{
  "n_layer": 8,
  "router_cosine_scale": 20.0,
  "optimizer": "soap_variant",
  "batch_tokens": 32768
}
Below are experts of layer 3 (counted from 0) of a mixture-of-experts language model. Rows are named router (the router's row for the expert), gate (a neuron's input weights, with its number), up (a neuron's input weights, with its number), down (a neuron's output weights, with its number) and show model dimensions 0-127. Each number is 50 + 12 x the weight over its row's rms, rounded and kept within 0 to 99.
Before each expert's rows: "comes before" lists some tokens at least twice as common just after its tokens as in all text; "mostly gets" lists some tokens that are sent to it at least half of the time. This comes from a sample of Wikipedia text that the model never trained on. Tokens count by the router's weight.

# expert 3
comes before: "ed", "s", "ing", " of", "ic", "er"
mostly gets: " s", " se", " part", " r", " con", " film"
router:25 81 52 67 49 59 41 78 69 47 40 55 68 60 50 60 36 57 56 48 61 25 44 39 50 74 30 54 39 37 54 25 72 52 60 36 42 42 49 76 54 29 60 48 62 48 19 52 34 45 59 47 65 68 58 48 68 52 54 48 49 57 79 49 48 48 35 59 58 51 35 50 61 47 38 61 63 33 47 40 48 26 52 49 51 45 58 47 42 48 40 64 47 49 55 56 43 22 37 52 35 52 44 58 49 48 59 48 69 60 68 54 45 48 37 51 43 51 56 63 46 69 52 51 57 45 45 56
gate7:63 58 58 40 39 44 64 52 46 56 27 66 50 36 36 44 48 49 68 19 65 45 55 46 59 71 43 57 42 48 58 67 55 72 41 49 57 47 57 39 67 56 57 67 45 47 37 61 75 38 48 56 47 54 62 82 36 70 48 55 41 44 57 51 53 44 62 39 61 67 35 77 24 42 44 56 58 45 34 38 62 54 55 82 41 52 51 46 54 36 56 33 58 55 35 49 21 49 43 68 43 35 41 47 67 53 47 49 49 80 40 39 43 43 51 39 41 56 47 42 52 50 62 47 36 54 36 40
up7:40 37 54 39 78 65 64 77 45 44 69 44 60 58 49 63 52 35 42 58 40 45 40 39 66 63 67 38 70 47 45 50 60 37 48 59 57 51 43 57 44 65 50 42 57 62 62 53 25 46 53 58 37 42 53 38 70 30 46 40 50 63 43 61 49 65 71 48 51 26 42 39 51 30 42 39 50 40 56 75 50 44 48 53 48 55 52 54 46 41 45 49 68 23 60 32 44 66 71 54 86 48 35 40 44 56 40 50 52 45 56 57 70 60 48 58 67 44 52 34 38 61 45 46 76 66 34 51
down7:38 59 36 49 42 55 58 36 75 52 43 46 39 45 32 52 43 61 73 33 61 51 61 48 52 37 21 50 47 55 42 48 52 53 73 52 54 55 68 46 28 66 47 68 26 35 43 48 42 57 53 53 59 88 61 46 54 58 45 50 65 41 51 53 26 41 57 40 39 44 63 60 59 45 57 57 51 35 43 66 47 51 54 65 52 37 59 43 42 51 42 47 59 63 56 61 43 48 15 42 46 51 46 60 41 73 48 47 49 40 61 51 32 57 44 63 47 65 70 66 37 36 54 78 33 68 63 62
gate8:58 31 42 67 55 69 38 56 74 51 41 36 62 38 48 60 48 38 25 49 58 44 40 49 44 41 47 39 46 57 76 77 28 42 43 34 54 83 61 40 43 42 38 55 46 58 46 54 62 35 27 63 54 62 50 51 41 53 62 17 58 60 46 57 53 40 46 54 59 80 36 70 58 52 45 58 38 60 43 49 33 30 52 36 48 41 66 47 62 66 50 40 47 54 55 47 21 49 47 59 40 51 42 44 64 67 48 45 44 52 47 48 51 39 66 42 50 40 48 56 30 59 73 52 38 36 38 48
up8:74 51 56 43 41 64 57 70 52 38 53 70 66 30 54 64 59 40 45 67 56 70 79 45 77 56 32 64 59 61 42 55 62 45 51 55 56 51 60 43 54 52 49 53 54 34 38 42 47 54 46 68 77 68 60 34 52 48 64 42 39 68 49 36 49 74 37 59 43 57 55 42 46 48 46 53 44 36 46 64 53 41 39 52 52 32 39 49 42 38 31 57 43 39 71 46 56 45 37 51 36 54 43 70 65 50 26 68 39 53 65 58 29 45 39 32 64 40 63 40 45 68 48 39 74 62 62 42
down8:35 56 52 26 68 71 42 48 73 48 65 49 36 65 28 50 49 40 69 56 51 38 25 36 41 38 38 58 54 40 45 70 52 62 44 66 68 62 60 66 54 56 35 52 53 56 67 43 53 49 39 52 42 45 51 62 39 59 31 50 30 42 33 74 55 37 66 57 47 52 51 53 44 59 46 56 39 60 66 62 63 62 67 39 56 62 57 58 46 43 56 31 66 46 21 64 42 54 48 60 52 48 66 50 59 33 51 35 41 39 45 41 76 33 70 42 51 54 73 67 44 40 41 45 34 39 43 51
gate9:49 21 81 45 40 41 46 37 59 24 60 51 24 41 39 50 40 49 41 47 66 32 48 35 54 51 48 41 32 44 52 43 45 56 24 49 48 57 67 59 64 44 47 48 64 51 38 49 58 50 46 43 67 36 43 65 57 59 19 56 34 58 55 64 51 59 43 25 65 57 43 59 51 69 78 49 54 39 34 59 62 27 56 58 28 37 53 39 63 40 35 55 37 58 61 62 54 53 49 38 66 58 45 52 55 51 42 54 45 66 59 61 49 55 63 29 71 49 48 42 60 43 26 48 53 69 59 55
up9:54 58 53 45 49 37 51 63 47 46 56 37 59 55 40 50 64 32 49 51 55 56 31 58 44 57 66 39 58 39 54 34 29 62 68 31 41 43 60 65 51 50 49 51 47 55 23 47 21 57 24 56 57 55 57 57 66 49 61 56 35 57 35 60 54 43 30 52 40 51 61 68 50 48 38 54 63 43 42 34 55 40 49 60 42 55 52 53 74 45 49 49 39 49 27 56 78 52 36 57 32 60 50 55 73 46 54 37 59 46 39 51 56 71 81 59 48 56 47 50 52 14 49 77 47 61 29 29
down9:50 38 50 31 59 59 37 45 38 83 48 66 44 49 54 47 42 40 45 53 34 64 59 44 47 44 40 39 62 51 56 36 62 33 74 53 39 63 39 43 61 39 34 44 58 43 57 45 47 35 58 57 40 33 85 32 51 49 54 28 58 81 68 49 46 48 52 49 46 40 30 44 40 49 43 73 48 26 65 58 47 18 50 46 51 38 32 42 40 63 58 42 59 51 63 56 55 59 51 44 61 33 48 40 49 44 44 24 41 37 74 55 44 54 36 62 50 51 44 35 39 63 50 33 62 43 52 43
gate10:56 56 57 48 42 20 42 48 63 64 40 47 42 45 82 54 47 36 59 50 55 49 56 44 46 60 40 42 48 29 35 70 72 40 72 49 39 62 43 63 47 41 52 59 39 41 27 63 32 66 63 63 31 69 42 55 49 43 47 42 48 59 46 26 46 42 33 53 65 56 65 68 42 69 51 63 64 48 52 38 25 64 43 56 52 52 52 58 39 68 62 55 63 52 50 52 54 67 39 44 43 57 37 55 40 58 47 23 45 44 73 43 27 41 52 36 49 49 57 39 51 50 81 49 74 44 38 50
up10:50 50 39 60 38 58 30 38 80 50 59 32 54 54 71 69 46 43 67 69 65 49 41 58 57 67 45 39 76 23 36 60 58 65 59 29 65 57 41 37 40 63 32 64 31 53 37 49 45 25 41 64 51 50 50 61 31 42 58 43 42 62 44 47 34 46 54 32 41 41 46 54 39 45 38 58 20 40 50 45 63 44 64 65 56 51 46 53 27 61 40 42 38 42 37 74 61 36 39 44 57 48 64 64 42 30 52 49 57 50 42 63 74 42 40 49 43 47 50 57 49 43 52 63 58 53 57 60
down10:56 72 44 47 45 51 63 38 55 63 48 39 37 69 64 47 43 34 57 51 56 37 44 66 28 40 72 49 35 53 30 54 41 47 61 75 46 31 50 65 61 43 66 42 39 50 45 55 61 73 45 34 53 65 48 35 58 41 58 55 46 49 53 67 51 41 52 62 26 54 49 53 52 50 47 66 71 40 25 51 58 31 78 52 48 64 51 37 67 40 60 66 44 64 55 79 45 55 51 62 60 64 52 61 30 38 33 43 37 27 60 62 24 46 37 59 40 44 58 38 54 44 58 42 51 37 57 47
gate11:63 68 46 49 51 54 57 54 67 55 59 48 39 49 41 69 72 50 63 48 46 63 63 59 51 54 34 47 38 40 63 78 57 55 51 59 44 80 46 57 30 18 56 50 35 55 47 53 51 31 31 62 52 41 60 39 65 40 64 40 65 66 52 57 57 68 44 34 66 41 56 42 59 62 48 48 34 41 45 59 49 57 43 50 51 68 39 47 17 58 53 53 35 47 59 67 74 40 55 28 52 27 68 77 43 47 41 27 49 39 47 55 43 57 67 46 51 38 58 56 44 54 71 58 55 48 49 39
up11:43 66 52 49 38 38 63 55 39 52 28 37 44 64 48 51 52 63 67 60 42 67 40 44 49 44 61 41 57 45 52 36 52 31 40 35 58 11 36 66 32 56 65 66 79 58 38 62 47 22 47 69 43 49 45 43 42 44 36 46 58 63 38 72 67 54 36 39 49 48 65 35 52 65 32 42 49 46 33 42 32 55 69 48 47 31 53 38 43 37 57 35 46 51 78 43 34 54 73 36 54 55 64 48 55 52 44 37 56 49 45 69 74 48 60 41 52 60 40 44 57 45 44 58 49 50 60 53
down11:41 49 32 54 38 48 52 68 63 53 37 52 59 48 63 55 66 39 36 62 43 66 46 50 43 53 38 71 50 74 38 57 48 57 53 56 64 81 51 57 46 43 47 36 51 41 51 50 42 63 53 52 36 41 53 63 40 60 57 43 69 49 72 40 37 24 50 51 28 44 39 48 57 50 48 59 26 48 45 80 56 31 57 62 51 58 62 61 47 49 39 68 75 49 59 67 60 49 35 73 42 08 43 65 73 52 60 59 41 43 36 48 39 41 48 48 36 60 41 51 34 52 69 49 56 57 54 58

# expert 2
comes before: " the", " a", " his", " an", " f", " its"
mostly gets: " of", " and", " in", " on", " with", " to"
router:58 53 44 63 40 57 59 60 46 37 57 48 58 59 55 49 51 39 50 28 58 63 44 45 54 38 49 35 79 58 45 71 60 54 27 53 39 84 35 59 26 40 47 69 54 43 46 53 70 35 33 54 42 45 36 56 51 49 55 59 55 36 45 81 67 86 47 42 40 63 48 50 63 48 47 37 59 50 58 34 43 46 46 54 58 52 68 60 12 65 48 37 51 58 52 39 38 53 50 39 53 55 53 42 72 43 19 38 35 38 54 41 46 46 48 54 36 56 45 39 53 70 45 56 55 35 50 52
gate7:31 44 55 45 26 42 60 26 43 57 44 67 56 57 37 57 62 74 48 57 59 62 47 49 48 50 30 61 53 31 73 45 56 39 38 32 41 58 51 49 48 47 50 61 68 32 48 69 53 57 55 47 37 47 26 36 62 49 44 62 30 58 15 50 61 58 67 50 53 43 55 42 55 37 59 41 41 41 55 64 51 49 36 58 41 53 67 51 27 42 67 53 52 54 42 55 43 39 57 35 50 53 57 42 19 64 41 74 54 40 71 54 65 47 39 53 67 55 66 24 40 52 46 48 36 37 45 70
up7:65 37 52 58 54 47 37 55 37 64 40 36 38 73 49 69 54 52 55 57 41 48 37 45 46 49 41 36 50 41 31 41 58 46 65 40 60 50 77 43 42 46 47 54 54 20 49 40 46 46 49 34 53 60 34 46 34 27 33 32 52 45 54 47 64 53 47 20 44 46 46 42 25 36 45 41 62 47 65 45 58 44 51 41 62 68 63 69 64 30 53 70 34 44 46 43 56 54 33 43 65 44 52 48 55 34 44 66 74 28 52 31 62 57 49 59 66 32 47 52 47 44 26 76 48 68 49 42
down7:72 58 66 58 54 54 31 61 62 49 49 47 52 58 51 56 57 40 53 41 59 59 42 65 35 57 48 34 27 62 41 50 49 58 68 74 48 43 70 56 82 51 53 43 58 55 48 57 50 61 52 55 52 66 30 66 31 30 59 45 70 59 37 48 39 60 46 61 44 39 71 41 79 55 53 45 23 61 53 70 84 62 34 49 48 35 67 54 56 54 53 53 58 63 48 46 57 46 59 67 64 22 42 49 58 53 47 44 42 59 57 57 60 68 61 47 45 40 38 66 52 50 38 36 57 26 46 53
gate8:44 58 33 53 63 60 63 41 51 55 54 62 56 44 46 41 66 62 73 41 41 54 52 31 60 69 51 53 68 32 46 64 46 52 44 62 83 53 33 66 44 50 50 41 39 61 34 55 41 65 79 51 55 58 43 34 47 47 43 58 50 38 40 63 24 51 47 62 45 47 27 52 42 48 46 65 62 48 44 58 45 50 37 53 48 62 31 42 61 66 51 30 47 47 52 37 78 92 41 47 27 60 58 41 61 40 52 46 53 34 29 65 40 30 36 37 52 56 53 49 38 38 56 52 37 37 51 50
up8:33 52 52 47 49 44 54 34 56 29 49 49 66 63 56 59 44 22 34 41 72 21 45 49 42 51 63 37 38 30 56 57 44 39 40 67 51 52 66 42 54 50 63 49 57 33 48 65 75 38 31 54 47 51 63 53 29 40 62 46 39 61 65 61 69 32 49 64 47 54 65 58 31 40 69 53 43 29 49 53 28 52 58 41 25 62 43 42 61 45 65 42 47 50 48 68 47 57 39 61 57 40 47 49 54 36 62 62 32 59 61 41 43 59 52 52 68 64 46 44 45 62 67 23 59 71 67 51
down8:38 71 59 54 34 52 49 25 50 48 21 54 65 50 35 60 52 69 51 10 57 55 33 51 54 50 59 43 38 52 28 49 41 23 46 55 51 63 63 49 24 71 53 67 43 40 50 57 41 40 40 66 45 50 32 47 46 38 56 59 69 56 67 31 59 46 49 61 72 57 47 45 39 49 78 51 47 37 21 68 40 29 51 56 48 56 55 60 47 51 65 38 37 54 47 61 44 52 44 66 47 65 57 53 71 59 53 60 51 53 42 40 49 47 68 61 54 47 60 63 62 50 48 47 58 59 30 44
gate9:41 59 64 37 36 48 37 54 53 67 54 56 43 51 55 59 29 63 63 65 73 60 32 47 57 47 41 55 49 27 58 35 58 62 51 37 46 53 58 47 29 56 53 16 39 48 41 58 53 58 56 44 52 37 63 44 54 42 62 57 30 48 56 69 71 64 60 66 55 38 63 59 63 49 75 41 59 75 46 44 51 29 53 59 48 41 64 57 28 53 51 46 64 63 43 74 41 46 51 61 25 42 45 42 46 55 49 49 44 43 35 36 34 43 29 50 56 41 29 40 45 73 55 48 73 64 55 70
up9:60 56 38 73 52 23 80 50 56 41 41 50 33 52 55 64 57 44 55 36 46 38 33 33 62 76 42 39 27 65 57 55 72 41 58 54 54 54 53 33 42 39 21 56 48 63 70 75 59 27 53 46 53 51 71 45 36 34 53 43 41 54 55 49 55 42 53 50 56 59 58 36 51 57 72 67 54 54 38 40 58 47 47 43 61 45 60 76 28 42 52 47 59 52 49 43 55 42 42 39 46 35 30 66 51 53 56 54 61 48 52 75 45 69 76 58 47 53 57 44 47 54 52 50 55 34 27 54
down9:59 51 67 15 43 80 57 51 47 53 47 46 53 36 62 32 60 40 47 56 52 24 67 46 47 52 46 57 42 50 71 40 36 36 50 31 37 31 52 59 25 48 37 42 50 34 43 51 40 52 40 45 42 49 45 53 62 75 50 52 58 69 49 50 51 67 41 58 26 43 57 57 34 50 42 26 48 54 44 48 39 37 48 65 76 54 29 41 29 54 37 66 62 42 38 26 58 52 82 56 51 55 65 37 29 40 49 55 44 30 57 46 50 61 51 47 53 51 46 60 37 47 52 65 38 63 44 56
gate10:74 60 44 56 61 58 51 66 53 32 56 41 43 59 45 20 46 34 28 60 72 62 58 59 67 45 40 43 42 47 57 64 45 51 42 42 63 60 53 49 41 46 63 25 52 42 43 48 57 68 35 43 53 57 71 50 58 75 55 30 66 31 64 47 46 51 52 79 47 46 48 51 47 47 52 71 29 49 42 38 70 39 45 20 46 54 28 46 55 59 49 40 34 37 46 61 51 61 38 38 45 41 39 52 51 56 35 51 44 29 63 63 35 52 53 38 32 71 47 63 28 49 52 46 36 59 43 36
up10:41 59 53 64 57 49 26 53 52 60 58 57 38 53 62 46 43 56 60 51 39 88 65 51 56 71 57 54 43 75 36 37 52 53 64 41 56 56 36 37 35 51 60 54 44 35 66 46 47 45 33 52 57 56 63 43 64 63 34 40 42 28 56 55 44 55 34 58 51 64 50 49 61 57 60 48 48 58 44 49 38 52 32 18 46 42 39 46 42 72 44 45 65 53 49 26 61 41 57 69 26 46 30 12 67 50 43 61 65 34 49 34 51 44 39 69 66 34 59 49 40 52 61 46 62 47 50 46
down10:57 50 56 80 65 49 48 44 47 58 34 43 28 58 50 62 49 39 42 52 33 51 53 39 41 64 44 68 68 51 46 76 32 41 61 47 73 47 51 62 71 38 31 31 64 44 47 34 44 29 43 52 54 44 48 64 50 47 49 54 54 49 27 48 35 54 49 50 42 37 81 71 68 55 43 54 45 45 52 55 39 61 47 56 48 63 46 67 47 57 71 53 72 54 43 16 69 45 36 41 39 53 49 75 58 68 43 53 55 60 52 54 39 48 53 34 53 52 54 55 50 28 61 39 63 24 46 50
gate11:56 64 56 38 46 66 42 41 61 33 56 57 79 44 27 54 58 48 39 72 46 55 34 65 55 41 57 46 54 30 54 53 49 44 30 53 65 50 63 62 70 34 44 40 41 52 34 60 58 34 55 47 67 64 62 46 31 32 44 37 71 36 63 40 51 54 55 44 43 43 43 33 25 51 43 35 46 35 56 53 72 55 65 45 53 60 46 51 60 77 67 36 46 60 54 50 45 48 33 70 60 51 55 58 51 25 53 65 19 45 53 46 45 62 53 52 65 52 63 53 48 71 45 61 36 29 62 36
up11:53 83 56 65 48 50 56 45 55 50 51 63 31 55 52 61 41 39 71 62 61 63 59 44 45 29 56 49 67 40 66 29 42 72 46 36 53 55 54 74 38 74 43 17 26 29 49 53 39 42 54 44 51 60 44 58 36 44 64 52 51 49 64 58 41 46 61 51 54 24 56 37 48 38 49 45 55 56 47 62 41 46 52 36 60 40 49 38 44 58 38 61 70 66 58 61 37 55 71 51 48 58 32 65 53 46 56 67 52 42 58 30 34 41 50 58 28 58 40 39 57 81 41 50 68 43 50 42
down11:41 58 26 67 50 49 47 58 39 62 39 65 50 76 58 38 57 42 56 67 47 72 56 66 49 48 57 49 56 66 47 56 36 60 52 73 55 51 43 44 77 63 45 63 50 47 46 51 59 45 47 56 43 46 53 34 30 47 51 42 47 42 54 63 56 48 45 74 45 40 61 45 55 47 58 56 32 55 56 60 69 48 49 63 23 44 46 53 61 40 49 29 42 60 56 40 59 40 47 36 34 53 40 67 66 66 34 59 61 62 57 70 84 46 66 52 47 28 39 54 62 46 85 48 71 72 60 61

# expert 1
comes before: " of", ",", ".", " in", " to", " was"
mostly gets: " was", " is", " he", " had", " were", " it"
router:37 53 34 69 55 28 34 56 56 40 59 38 48 48 52 53 58 35 34 60 35 36 59 52 46 38 53 83 34 64 35 51 53 54 56 67 22 51 41 44 36 52 40 63 35 38 49 43 58 48 67 51 45 62 48 39 51 47 57 48 78 46 27 50 45 43 38 35 63 54 39 47 50 52 60 35 47 39 33 44 42 63 44 49 54 45 47 61 66 57 58 62 44 58 51 58 41 36 47 52 49 47 52 76 50 45 64 34 13 46 87 48 35 69 39 41 54 61 68 36 43 57 34 58 61 50 35 41
gate7:36 52 41 64 40 48 55 52 60 54 58 45 58 39 33 64 66 42 60 50 44 53 59 46 43 40 70 58 47 49 48 66 58 48 52 37 64 63 50 79 42 50 39 43 67 29 55 71 38 17 79 44 37 73 37 52 52 44 53 62 40 32 49 51 54 59 51 33 79 45 68 59 57 39 45 61 61 58 75 58 34 60 46 63 46 29 40 56 64 26 49 39 47 49 56 60 58 59 54 43 60 38 38 37 36 49 57 67 53 50 40 31 51 70 43 60 44 44 59 32 39 41 45 61 54 68 40 70
up7:59 67 55 45 28 44 39 56 39 65 57 40 65 68 40 53 55 43 40 42 63 36 48 59 49 62 52 60 46 53 48 50 34 52 54 50 43 49 44 62 48 66 47 50 44 37 45 51 59 61 58 48 21 45 16 37 52 41 70 38 50 63 49 40 51 51 63 50 49 64 69 71 57 51 33 45 45 70 52 39 40 43 49 41 70 18 44 61 54 29 49 57 67 41 61 64 65 60 40 49 46 50 37 56 42 35 45 81 49 39 47 42 43 54 72 40 92 34 49 71 49 32 44 50 45 57 50 51
down7:77 66 49 64 54 56 58 57 43 41 39 66 46 35 59 64 46 49 64 26 53 68 35 25 43 40 57 51 41 48 37 41 67 40 34 53 35 32 58 72 44 45 36 46 53 53 39 56 53 46 60 66 41 55 50 58 40 45 43 46 61 52 61 61 55 85 47 54 60 53 70 69 36 64 38 57 35 50 50 56 54 51 43 60 42 51 34 40 49 44 43 22 44 45 49 37 64 62 43 53 26 41 56 20 39 56 50 51 51 57 37 44 64 60 44 38 30 48 28 78 49 47 51 44 27 34 50 65
gate8:42 47 43 70 38 60 44 46 48 49 38 76 26 22 42 54 25 33 43 52 36 30 40 70 42 47 34 50 52 46 53 56 56 55 39 48 28 69 48 54 59 57 51 48 63 38 50 61 54 55 55 60 41 31 40 44 57 64 45 45 38 66 60 61 46 88 54 47 38 52 49 54 61 59 67 73 54 37 46 56 69 64 47 69 38 29 47 47 50 49 66 67 41 67 51 61 46 46 51 34 40 47 42 63 42 58 43 32 69 71 78 45 43 56 49 41 49 53 48 68 43 47 51 43 74 61 64 50
up8:44 73 69 36 54 57 64 54 54 51 48 53 57 59 60 43 59 62 22 41 59 66 67 48 59 49 22 43 47 51 38 28 34 32 50 50 57 57 63 63 41 57 53 62 57 33 58 47 52 41 57 43 35 51 45 55 55 30 53 57 43 52 67 56 46 53 41 58 49 45 59 43 50 53 34 45 67 81 64 50 50 60 44 37 43 52 56 39 46 64 34 73 60 64 48 53 32 64 65 49 39 60 48 32 43 66 63 68 61 33 33 60 76 74 49 63 41 57 66 50 76 54 49 39 67 61 62 73
down8:41 35 47 64 52 74 52 45 46 53 45 44 48 41 39 59 40 46 36 41 36 43 41 59 44 57 39 59 62 31 53 81 50 47 41 36 73 71 39 48 57 39 42 62 46 62 42 50 44 48 55 56 41 45 34 60 35 45 59 41 36 57 27 58 66 60 53 30 55 46 65 72 50 54 53 87 57 61 66 49 60 62 31 69 54 53 41 66 55 47 55 35 46 47 51 37 57 62 41 61 42 44 49 40 40 48 47 54 49 57 32 49 47 52 53 45 74 15 34 72 42 60 55 37 21 32 50 56
gate9:55 34 46 51 51 43 54 68 55 61 77 44 56 40 25 56 49 51 53 38 51 54 48 23 74 37 41 50 67 77 39 38 41 55 44 45 60 43 60 44 54 42 59 42 32 43 31 68 61 39 57 60 56 39 47 50 42 54 53 63 51 39 38 50 48 54 63 47 74 29 61 60 53 55 43 41 52 49 75 39 64 18 41 71 55 57 63 71 34 57 47 55 47 50 52 53 59 42 47 43 34 58 40 48 52 59 28 30 49 72 48 34 36 33 38 50 66 61 46 36 46 45 56 67 57 46 25 68
up9:84 54 47 70 56 27 54 45 40 56 52 51 32 59 66 57 31 45 47 63 47 55 46 49 36 55 45 66 33 34 47 56 58 43 52 24 76 56 45 59 30 56 56 64 56 46 34 32 48 58 54 49 40 52 51 54 56 57 46 44 61 49 59 63 40 55 14 45 49 55 42 38 43 53 62 53 51 62 34 51 56 53 56 56 49 58 34 60 18 46 49 58 58 43 29 35 57 50 52 52 59 69 53 64 66 57 51 47 39 47 74 44 68 28 55 40 33 49 35 34 52 27 41 80 43 54 34 50
down9:47 64 29 55 63 41 49 42 53 70 58 53 48 36 70 56 47 43 47 68 60 25 50 47 43 56 45 61 78 38 49 48 49 57 52 37 54 34 41 71 39 53 45 46 53 40 26 63 46 61 45 69 33 43 58 62 52 65 47 39 59 52 69 68 49 70 35 58 64 58 28 34 53 47 43 63 56 61 55 29 47 39 19 79 54 54 32 36 35 41 41 59 50 48 74 59 45 70 34 37 51 40 63 40 63 37 77 55 37 52 56 55 38 40 47 59 53 63 48 52 49 41 56 69 52 43 44 40
gate10:47 48 39 58 61 76 41 59 39 42 42 36 45 49 51 83 68 41 40 61 62 47 63 40 50 43 40 58 44 59 66 38 40 48 46 49 52 49 43 65 44 44 59 62 50 43 48 42 34 54 52 31 30 37 66 58 34 34 55 41 40 60 50 72 61 51 62 29 56 42 31 53 40 42 33 73 50 54 37 66 62 40 54 54 72 45 43 36 53 33 45 55 73 47 52 58 43 56 57 38 60 50 59 48 61 38 75 45 48 32 47 26 30 13 66 48 45 41 51 77 56 44 70 46 59 42 56 56
up10:40 30 61 60 51 66 71 55 43 33 33 45 39 43 45 39 59 44 43 29 60 72 37 72 62 68 43 48 57 45 65 57 01 40 38 62 41 46 43 54 51 39 33 37 71 39 75 46 44 65 55 35 37 62 60 54 43 55 51 45 42 52 58 52 55 38 51 43 61 52 73 70 61 45 62 58 56 43 70 45 49 55 41 27 47 55 44 31 56 56 42 49 55 53 42 52 50 46 45 40 55 53 76 67 53 44 57 60 58 53 43 39 47 66 24 49 26 39 46 55 51 46 58 54 60 33 48 56
down10:64 63 63 60 17 52 59 31 45 63 62 58 39 53 49 55 58 46 45 51 39 54 48 56 32 39 66 59 49 34 43 45 47 40 79 42 16 49 54 44 41 49 22 43 65 51 37 47 60 44 47 31 47 56 41 41 44 54 48 45 60 25 24 39 44 48 35 49 65 44 44 46 63 35 52 44 46 51 75 19 62 60 42 45 55 51 39 46 47 44 74 50 57 52 63 49 39 33 65 67 64 47 44 39 64 60 43 61 53 54 35 59 52 72 50 57 70 71 69 39 53 58 31 58 48 43 58 48
gate11:61 67 40 33 53 57 53 49 49 31 42 56 58 39 53 48 63 49 65 44 69 69 54 41 40 44 31 51 44 48 43 38 59 59 41 50 43 50 31 45 42 19 53 60 58 46 54 34 59 63 40 64 52 86 32 43 48 61 52 54 56 41 44 55 43 44 66 35 37 82 44 41 44 55 44 38 33 45 38 40 42 52 35 58 57 31 39 59 64 45 42 65 54 58 53 16 43 58 43 55 51 59 44 64 45 48 67 46 66 54 51 56 35 63 48 36 63 44 59 38 52 28 35 52 71 69 55 83
up11:32 45 50 66 35 43 47 33 56 52 48 54 49 47 45 63 48 50 37 32 61 43 29 55 52 40 42 56 47 54 55 50 49 49 28 43 42 60 74 34 52 43 49 47 32 49 71 47 60 62 37 56 65 46 28 43 61 58 73 55 40 58 38 34 78 41 55 54 63 45 42 54 58 50 38 37 51 56 59 21 48 43 39 47 48 58 66 37 48 25 55 51 48 31 65 30 50 44 39 50 64 33 74 41 65 48 80 49 56 57 49 68 61 35 46 40 72 40 46 52 32 54 59 64 20 56 56 36
down11:41 61 71 56 58 48 39 30 49 70 46 70 32 73 23 48 51 40 28 49 43 54 31 52 42 52 49 53 49 50 48 32 29 63 43 55 37 67 55 50 63 76 40 53 57 60 51 42 43 46 25 46 49 41 64 68 40 46 63 57 53 65 55 23 55 34 32 53 49 49 52 52 40 57 49 39 52 49 50 70 36 56 56 43 47 58 53 51 36 42 51 61 44 39 37 42 79 35 47 43 42 64 30 53 62 31 46 57 63 47 52 53 60 48 37 24 56 29 43 36 51 28 51 50 61 83 48 55